config = dict(
    routed_scale=1.41,
    balance_bias=True,
    init_std_router=0.0214,
)
Below are experts of layer 3 (counted from 0) of a mixture-of-experts language model. Rows are named up (a neuron's input weights, with its number), down (a neuron's output weights, with its number) and show model dimensions 48-95. Each number is 128 + 32 x the weight over its row's rms, rounded and kept within 0 to 255. Numbers have three digits each.
Before each expert's rows: a language model's description of what the expert responds to; "comes before" lists some tokens at least twice as common just after its tokens as in all text. This comes from a sample of Wikipedia text that the model never trained on. Tokens count by the router's weight.

# expert 14
It responds to: Latin-like word endings. Final word pieces such as os, us, ius, ose and to, especially in species and genus names and anatomy terms, e.g. turcicus, sulcus, Proto.
comes before: ".", " (", " ·", " is", " JPL", " ="
up0:140102199132197118096194094137137162093119105125118086115140095152096123199187122152163084152148155110118027126147089104080105108160138153141109
down0:135112088048124155164125074168099103137172162146121063173112101097178106141151135104106114098151188193127169083094150118192145191078166119128145
up1:063099142110109126141155103141106128161124115190076140118097124132124082102121100137107149127139143123142163112147189077052167108133156123088120
down1:108149092088161070140158123117120157163170116083187122128107080121081106157114147163139113111183082076122132119096106159166122087106130095132083
up2:087065112105127144145123125112079162161150139151122101162134118147131082140141046087106130139161105169127079144132098071112114126164146087211113
down2:113181147144098116075167097215148098114142130104106090124098078078108101114080111072074116070093110087111105172127178148154163108081115141145138
up3:068138083068133142111121156076080112111148072137158245145110087148046088130154123063173124153106153119123080174090126117122104071129106130195070
down3:116167080139165069128131137174101098202096112123060121111125120141080151137147079100131125139146133119117116077135147189124145118143171128188117
up4:109168157072164109107136096098103151092116186151131077141042110168093163155201060141087068138107065157138149114113079137115150114130118070153097
down4:121128070151115150092176069110112161136156113114144170154086162184132105134116153087066171170115119120090102178132074131146138158070114194141134
up5:169118150175150062181153152128153191143120085100120122103136129065114106162122101140128106120141147128183166155159120121172140162096132146096143
down5:123115236121136147167148159113126149171156112129126141090090101149152172116143106157146130108078103102090106115085171117139115122133133069166077
up6:115104097070145132132121128109099167129090077082126125060133114099140136151081128046141084169102122128143120146193140128132102104138090180099095
down6:098131120152145147202110139137139084084152162116174094115130110121095154153192105089139091125156098205144108159189167107196138137123086175137100
up7:146185156123104151134143083089072149105091150131169151173161084145097116112128104117178088153108146177123132203107129109149110120154190131145091
down7:112096082125138181110179139161162144205173127123117143150086115158086149148056155116105175125208118093119138131162142195086106126104148115163104
up8:136097130130144084185071150079121158137100085078132143123134109122176120190077112102143097129117171136197126166141098099121092131131162119110164
down8:100123113107121147084057088089151107051208117149110147110148104111160101140155131147150204199085159135126165187099123116168136087115127211112105
up9:151079104136111068156147114052106159113180141105139092095103135120110180085124087134092135113115149108067150101188122120097141118118148149133123
down9:091106117111121128200091174070133124165168122122130109135072083105123073112168131156093120135135112100114135127089057138149098180133115158049135
up10:119079064116141130181149128159142143099086151102126036133135144155154146142078060094119183112155134104210130127111088069104104056165110179115152
down10:157122155131128043092071069136168124149121098168131155109136091064149154138183125136153199102132173061086103148085084139137096125120148192112173
up11:187153122182163147176128110100086161139127074146129096100171111082179132146048074120109125112138157190125121102113138068129121166133129119109166
down11:109118107105146137133116137112153096123193084077127115141055118125113099080172102161098173179151145085141084148133133145112101143122127182100200
up12:139121130131151108157171099133126138140131222157154101155159075122149117108070119099187167135091136118118109116135144111118122094115106109133146
down12:112114157183109171042113089095110190117110144087153177124119175150156127127122149230069114165125134113117138157106164131121141093072161113121155
up13:109149094109087169164078183060085115149187146123101161116079062129088113133178155142128163108156090132148181120129130129135067136144094160177111
down13:059117108137233123157080055130137106141138099141063100159181165172094071111079098086102123149103127201114187096090130128108147126141132084163148
up14:121145133072101163125112177111111130131152135128110077116125139085172111131080146117135146154134122117178077155167137150045085110136161161119068
down14:086142141148137194096183141165129124173094077100122151130139098124123116101109087121087137137141108120123111126113117079065129103151094090122164
up15:126080114131120171163088063131118188112166128114113073110157091127194043160108086127150057150149153166149080126108084136082110090130151092120145
down15:065161106123129087153102108128141102068141147123105124117138161138160137154076124136130141095116119139149156130103125162164165125178151115203148
up16:126131143149128122115100093129156212107113118080138135123190077150146164121102180142143111165084102121093078165178156098110092153153128136151090
down16:104113126133094191154163127143129115101130094073160120129073176106154103133152101140131129133182116115093152139143196113150128088166148122107144
up17:168111161100157142121108143152125138185160081108110171096145034159168108138082131119204102115130076160103116132127145183107110121095096151108095
down17:121100093118152148150121111156158093159172141097149102189129094096108109094131124103133124095122089121128115179088158082137126136116107134096161
up18:150132112113091117139167130143057111156153154118105079130056135103142122106138210077119104161117153145197121163158151130080098111120144156134163
down18:082129116132106090129111128187173152031077140133127118130167154072145119168093134131114140059167117145192158126113117153122194114158138114118146
up19:160134092103143128091123136109117132140079211147043163104119100114094111125107076085106111145113123088145047105137110090127118049088137134148085
down19:084086104169153061184136104173137149107143166164142119187155118133121117062154098164163112103161137125157197095118096174159110159126134135084156

# expert 48
It responds to: Infobox fields and years. Common nouns in infobox fields and headings (First flight, Years active, Born, life, work) and year digits in date ranges.
comes before: ":", ")", "–", ",", "),", " by"
up0:151111161183155115086165155173164138113110141095155095134147092137105100092115066143144114172139102169121053171105134184181095090146169135153139
down0:089174118112147165071140123143147087088098130117157135124122099144131170154147102108154145175144167110120132153182133146114077180114116103132141
up1:121121100126120203109171181148090105097128125135052141109100132118162128127127119117158160132088149098176135086194178147147129159157190137129096
down1:159073119157123138107181117102114167165123134102091148082118117103125159084127107092135156105135157123119120144081064132105165124129085155158056
up2:131166160068120145108158103059103122161097111146089115114168068095110129161171160111117172118099181153141163099140108155099093108163132155138104
down2:123115117105170116118089125161112129133143118180122160150096126140085117159154179105067116187187159161098130102068188119160174092100097105114116
up3:102124154109103138148165147110073121127158111167156133138183093119137138104091108175120142121111099172167115152062111054134113104078049168159159
down3:172080177105157075159064101133167120099135126171154151090157162100145113124168143153164153106106147119113167113161081083105095159085088151132165
up4:083077142146149148143123094180170113096097166126105102128143122141145116081090127174101181169108130127126075122134091128130082140110117114145105
down4:150094171139157164203125130173098112115086097120066196139107093146118145150123116180136122141110105124133106189130151091142069112136117144132173
up5:156162156157134143113113101100132148088169148117098073127160086114089103105152138127164161135081162147114154116172109161155101186134079147133047
down5:139080136082128111068081089055176160135155151157149190118140151121128159128102122132120080200122137096151136097160098091149175081105181077154121
up6:075130112177177151139160150135100155147188066123126075107130123131113076104124081086126161168169123093149146162159116181100125124144133135149158
down6:095164160091128148123158095174144125201147180075172133088122074079049091161133074064094124088097153106138125072172090167135144142152096140125168
up7:147158176158098073146166054080153127082182118113125167135144103102173129155148148137064147131147141153117060154096088076108129098151102133189132
down7:089163111073155148119136126166149133128146202063092071149101191123091168120145166066185089111072161139128108100100084143145159151164136104172096
up8:201126121150102123111136103143089048106127136137135072110072105103115103075130114141146093058146123180127124111134143172095085103144108147072106
down8:029136123136177131101116133079176105126137126122103103170133211085174117184120130118059126119101159135142164079154146153152102096113182046144153
up9:108108138127145151115157151084111146133144113119148116099140118142193115090130068103056144100104179176175170080187162101110131075141078118115206
down9:163161102108159173128171139161157134123095082106081097105107139177139150059135042152085119115135148128163103136112114099137096110150116163153155
up10:103118144091138129130086125159128120169128096108118116120103114126159200175186171150083088179064128170118118148120132120115132085092094113163126
down10:210125107145109166106154123104144166100165129099116191103106099080096175154123135149126160110073147096086121130145081190118149164106191128108133
up11:104081163126187117106159182183144098120104098170128118046152087149121103081123113119183181142146142173170079163102101175113137169097102174142087
down11:168135176116122117157095144128099076114148163097126107157144113120179125134124111155164118126173145085138162093117114114133177125099078166147099
up12:194174122170089152095122143106021096165161103139050156148164128123112103128151084077133102123135116159150137176131071111129116134187151130101073
down12:060135151236159142126125089072121112199165135080160101106142140091137104138023124150099152096150131089126128133092119179110154131137106151118149
up13:109137094163134141141170137116110127098134170121095112151154095139146140132145077116111084156106185110143124155116125135110128072173092199110152
down13:143160111131131137094089060104168122121128106102035127139140138102151217172124142146162174127058125151117116122097112125184147119103106146106151
up14:171075156115174123141151086098096115140177150154156090161103105141147073114187144132099102106110168166152143132069129113086156114159095090109064
down14:110117158127202148131167175115105136220067119116206080051077167150120138126131151082115143102074096129162139162165141070115102143145102182151120
up15:119167141132097100168184154132119182125132143112106148130118075110129140131149089107178144136156133172130086146089097155143118135126186137124152
down15:072179100124136110144207110180123094129146155078076093168107112079095135121139155075146100117118061166052152120128146127177134070085180155145103
up16:133141160099127111131130165153130142148154097126161202138094109072150159105138122118129141082117103169130096117164125149099107140135148137153161
down16:120062157130120098199159152153110134158052074190093165074160184188129135125103143164158147111157119142091122161187103166100137116109156131108136
up17:147103149149174103139147098117144115098153151146093132123135138140106081141087155130177126088137111122197080104145109095085111059115075164060093
down17:129084115106129141188146117155133108104201219110100111180113143104145177108033114150178137046101123139104124146090117085135188097106128128185143
up18:196157115107124097172099135159109097172110096090122170132065125111122101061076160069156119123076126153066085184143148123139125111129115088185133
down18:096109205125087150080206107107119170109128121165124129141121105106101161136137093175160146149120160186123113115152140150127108152130118116158175
up19:167157142123113122162152117102036152162180101112151087125108062089143123122129192127097165139143179138202132175104146110154112146151130138076118
down19:119056090158133159080114160094106164160080154161199178121119136101176179130101148161115177115144137080140151105113096117095110094140108129173085

# expert 4
It responds to: Numbers in tables. Standalone numeric tokens, mostly in table cells, scores, vote counts and measurements, such as 6–1, 1,322, 57%.
comes before: " |", "–", ".", ";", ",", "th"
up0:127165134185126134133219144157106132148127126121096134103115154124172125132126138153186121157134120170088125096101142129158100075163143148141095
down0:184105078104132068078122128109149139084106104175162120135167101095156128198137104117146160161117164092065178108133114122136128115152112168095096
up1:147124161162124116126094123121173138145159162139138142103103095099170117135158136121153080094111135152126091109086141184128103112130193125165143
down1:175136084136108148152116096112152134127119088153138166161094105130142125067172160094067184089102106117086148131146156077145119123054176166190176
up2:152118096122086126099140163165154175082128095130069119142115134084153206107075083076158157145187148112105081132150083101169111142106097117120055
down2:149101175059143110110091142104175094119089154118124072150083170114118164124111144078162153198128116123092173119088160128155116123147100131088112
up3:118109216164149133121115160093096123198115106100069135114151134162126121146112126156160128156131119154142104121106164131052095117145089132172081
down3:141088126167146064144142130175062126181109150095123142162131156154095203077113087134125160123121115121131128196111175099071186162114074141071116
up4:073157152107140101124169108224125164126163103095151136125055156158116163155134145167145173123163082166114156084140120138128111149136095145088141
down4:111116144093119152169135124138133141163181121143115134082131096134138125131087138106136168232151134086076172096065127096105136094125166099087075
up5:134178143094142141131134053142142181128166124069145110118141167081109110098138089065097116126165156130124192110155099071141164165116132145085129
down5:143095174177169115070158108126141152061135084206127133091102160136146143151148159171152185123140072093076104156095137126128101163117067177141115
up6:171097156119139138130158103160108148119172112108076166127141084179165129100118110161108205139148068114112104138144099085114097105127109151145122
down6:063161104163155120083127127127149078114096107154150133151156116110144177110088127167125212106070079127185159129130114155123134151122133129132128
up7:139177195125199110200128090126126091144140062070075144111133072154106105149145149127078113115138127153113170099150146171118090073188129165168090
down7:109105125136091195111172154151097153109140187152143127065133146175120212129038138204113146124162114093152144184104173172110197138134130104142089
up8:108155153093196108121150104141023146076157166121100139099134083102132124130147129155183125108173123139110131107139112101123140145123162102119110
down8:173099061086104134078174050132119150123068088158137127147112156112124106131113153201080115154151117176149126073116083143097126138107181118131224
up9:163148123097163153147133145118115123102139157115142062121123097097094164154116120089157135122112189122146084185154146142134138142141113133193132
down9:156174129067102130091089113175100104083114168083099105079083133119165137169122104126138064149197118122163141107117123108122108208164074099174105
up10:103117118173140114181134139135104142063146113135051147117109122133160182177106095103117140123180108208095059102142117153133118130119121101172095
down10:095133191086136114069108083137125096090121096168171138091154114109151141182167194102119123179120095138115076163132111170156074133144099109100124
up11:143143156198107127103126139097143175105140139107146100085082118127141195087157123131132110115167128156172147127111135115068072116103210137122126
down11:136109113188144166140109102143129111129146093059171140139065136102123103114120154156114161171120119133058094153166149089117076157084144092136148
up12:138132060137121111137134053098156124094106124122087143108158155146096150189174103174117125108149086122155094099148099103100087147133113157094132
down12:122119086142135220168090080062103136099136185085119157130111083125148067107190124117189121084124117196130153154102130106117080122088139136097120
up13:148142146167164154165104094057085159177110118133162135080109114134124087155116134157104111165112134128150146140104101138027111128140080136122126
down13:055098070061127097146130132120156146102081104119175135117139197156132069192188134105150180131113130191117113146135089143176107095143112113065048
up14:173117143100121139155134151121060120118115064144090165109106106126053127143106113126192155144093166171095134160130141175090107146148186152146134
down14:117154188122146122150151105165204128102095126184138067110145156153104107173166191135096126123130049122135086142137097109104120094151155108134145
up15:111170084198086102090133112173103182136163097169154129108101116099169086080140081084171161096161073179154067139112093165137113176096121127103116
down15:161163098142118157116138138133157135116099162129111108097089135117163143151123128154145114132148110109123105117172064067133131150111129095193091
up16:140188158107166094128144120143166139151127093114117120091131070166138191179145092068136088098143108095133127189115105162137125171166118149165105
down16:206119178152133088142106109131121098061160164088123149116143108143175154081116108161115160127145179151117119138079175132058155131177070150135119
up17:147094146175139065096142119210110139138173140086124199148112146094138092111096128087157155117144132155125124104139129133164089112170100167145153
down17:071131213127109160125130163170094115186200142119101141128122179151112106147070129164113095166165123132123092182078150191135154074173129150141167
up18:178157109136160131129116098207124104109080180159121121139115122120105092145131146147136096110097145084149120108137138149101160127177146161052102
down18:133149070134154172125124157128104124079075120080171092125140094089128071156142106119114095118132079063090124159184160127091127157120084163148138
up19:101153129114156122138190151106125107133180071152066145108062141138165169143115084115126150122188157176123077097129141132113078159126140120150110
down19:166104096100078090110124104088119082083170093096171133162158110123097151185161110127147134125088086137131121150093076119150065174130061132170114